From a checkpoint of a small mixture-of-experts model trained on Wikipedia.
Size: 10 layers, width 128, vocabulary 8192.
Experts: 8 experts in each of 10 layers, 1 pick a token, a softmax router.
Training: a variant of SOAP for the experts, 479M tokens, 10140 steps.
Below are experts of layer 7 (counted from 0) of a mixture-of-experts language model. Rows are named router (the router's row for the expert) and show model dimensions 0-127. Each number is 500 + 25 x the weight over its row's rms, rounded and kept within 0 to 999. Numbers have three digits each.
After each expert's rows: a language model's description of what the expert responds to. This comes from a sample of Wikipedia text that the model never trained on.

# expert 7
router:475521522513524505511531488528492498511473542502461538523483478479476498492494548504528498493487495482546488530514508493456498488530527481457474492514499491504552510497553519491472475457505494515489483504524485461493531546556481511511494485452495489485469515523499511471502512461500484536520456486532484521483507483506507495521469476525545487512507439526475531547478539490474521474441
Description: Periods, commas and line breaks closing sentences or headings, plus decimal points in coordinates, as in ended., 56.096, 4.984, ==.

# expert 0
router:532502489508470498551450497482518491503525487499469484483500451461504472542462497453489538490484484556489513532516532479535526494542543513524512520506510528508463464498458481533494514457475535506479501499483504497510493497524510489496512482487491534493490483447491480542494493498479507488534562498502551483499472518520492441531494478561475521484506520527522483526488502532499486513493
Description: First piece of a capitalized name or term, often one letter, as in taxonomy lists, anatomy and cast lists: D, M, L.

# expert 1
router:516518477501533478445475512490511520494454487480507469447501483512522508503515521509509520517534509486510498477505488501509531498510493443535486486483535506463469514491511496506485479513492480473505532478490537516449463502464518466474498518510546502479501506522508541496526508479476467456457502511480462516527523502534520545537546525454527550476535516518528480516475466473555522505486
Description: Inner pieces of common words split into fragments, often before suffixes like -ed or -ing, as in disqu-al-ified, dem-ol-ishing, inher-ited.

# expert 4
router:503468528529502461518526504509519469532528496504520491540512491508472496459487485551533500486492505502516495474485529462492508518447507494508572481517474516521493516480464515480474474494479462524491481551481510477492530485477538530549495563506468445515493537474466460474507540532524509493517502482492530484490467497460481506491511495547473497527491532475528505523516527527511513505504
Description: Opening parentheses, line breaks and heading markers in infoboxes and lists, such as Mayor (2020, (age 28), ==Career, Total.

# expert 5
router:469500508483511507513528506498445490509528515530497502505524514512519496516510463509473497534448498492473512562477475500479502517493494512476507509496517493507469507490502542500515491543513510522553492514478479499490495501524507524538486461484540514475467521481486490513527506503465499506506454518548524520472473475527449540463473475545509484517472531492515537441542440509470447468510
Description: Pipe separators and other delimiters in tables and structured lists, such as column bars, hyphens, colons and semicolons in sports or episode tables.

# expert 2
router:506503503503507502502494506475525477475508455484525499513460543525496498473472459465511427527505492493508526467504517518502475511525498503497480510498463499466511510501507480517497560507512526481465520499497459540521490523487499495465567479516508488514531531524502501508436521521505517474466532535474500498558502492463475486480463443466492439519507490505462486487531487481483484473514
Description: Common function words in running prose, mainly auxiliaries, pronouns, articles and negation, such as was, is, a, his, not, to.

# expert 6
router:490509522459476533503500510526460532501514509509527508483540515472505504494558501486455507500522500492486480458510508532492471469462477530499544480483501470507514502481518453505553528495492495508504491470531526530529515454462462525443487463517489500523508462521521476501509478474557522530501524493526463497497539487508530464483536547480504517469522486494496512497483498451513507542535
Description: Pieces inside foreign place, club and team names, often right after a capital letter, as in U-ru-guay, S-eg-ovia, Z-ag-reb.

# expert 3
router:494508471507525526496489469499518521485484510499475515459487509535491533521506508497485499471524513476474498517491437527523475502481446515490464517511515486521536481556495512473502490529538520474520497509516478492513484517524491467510465536522450522507541469474505512475499448538494482545516502481455497484502521536502534512476489532487482488482440518462479477451494544523560525514513
Description: Later pieces of proper names and titles in lists and credits, such as B-ost-ock, Godf-rey, Se-an, plus words like one, there, Green.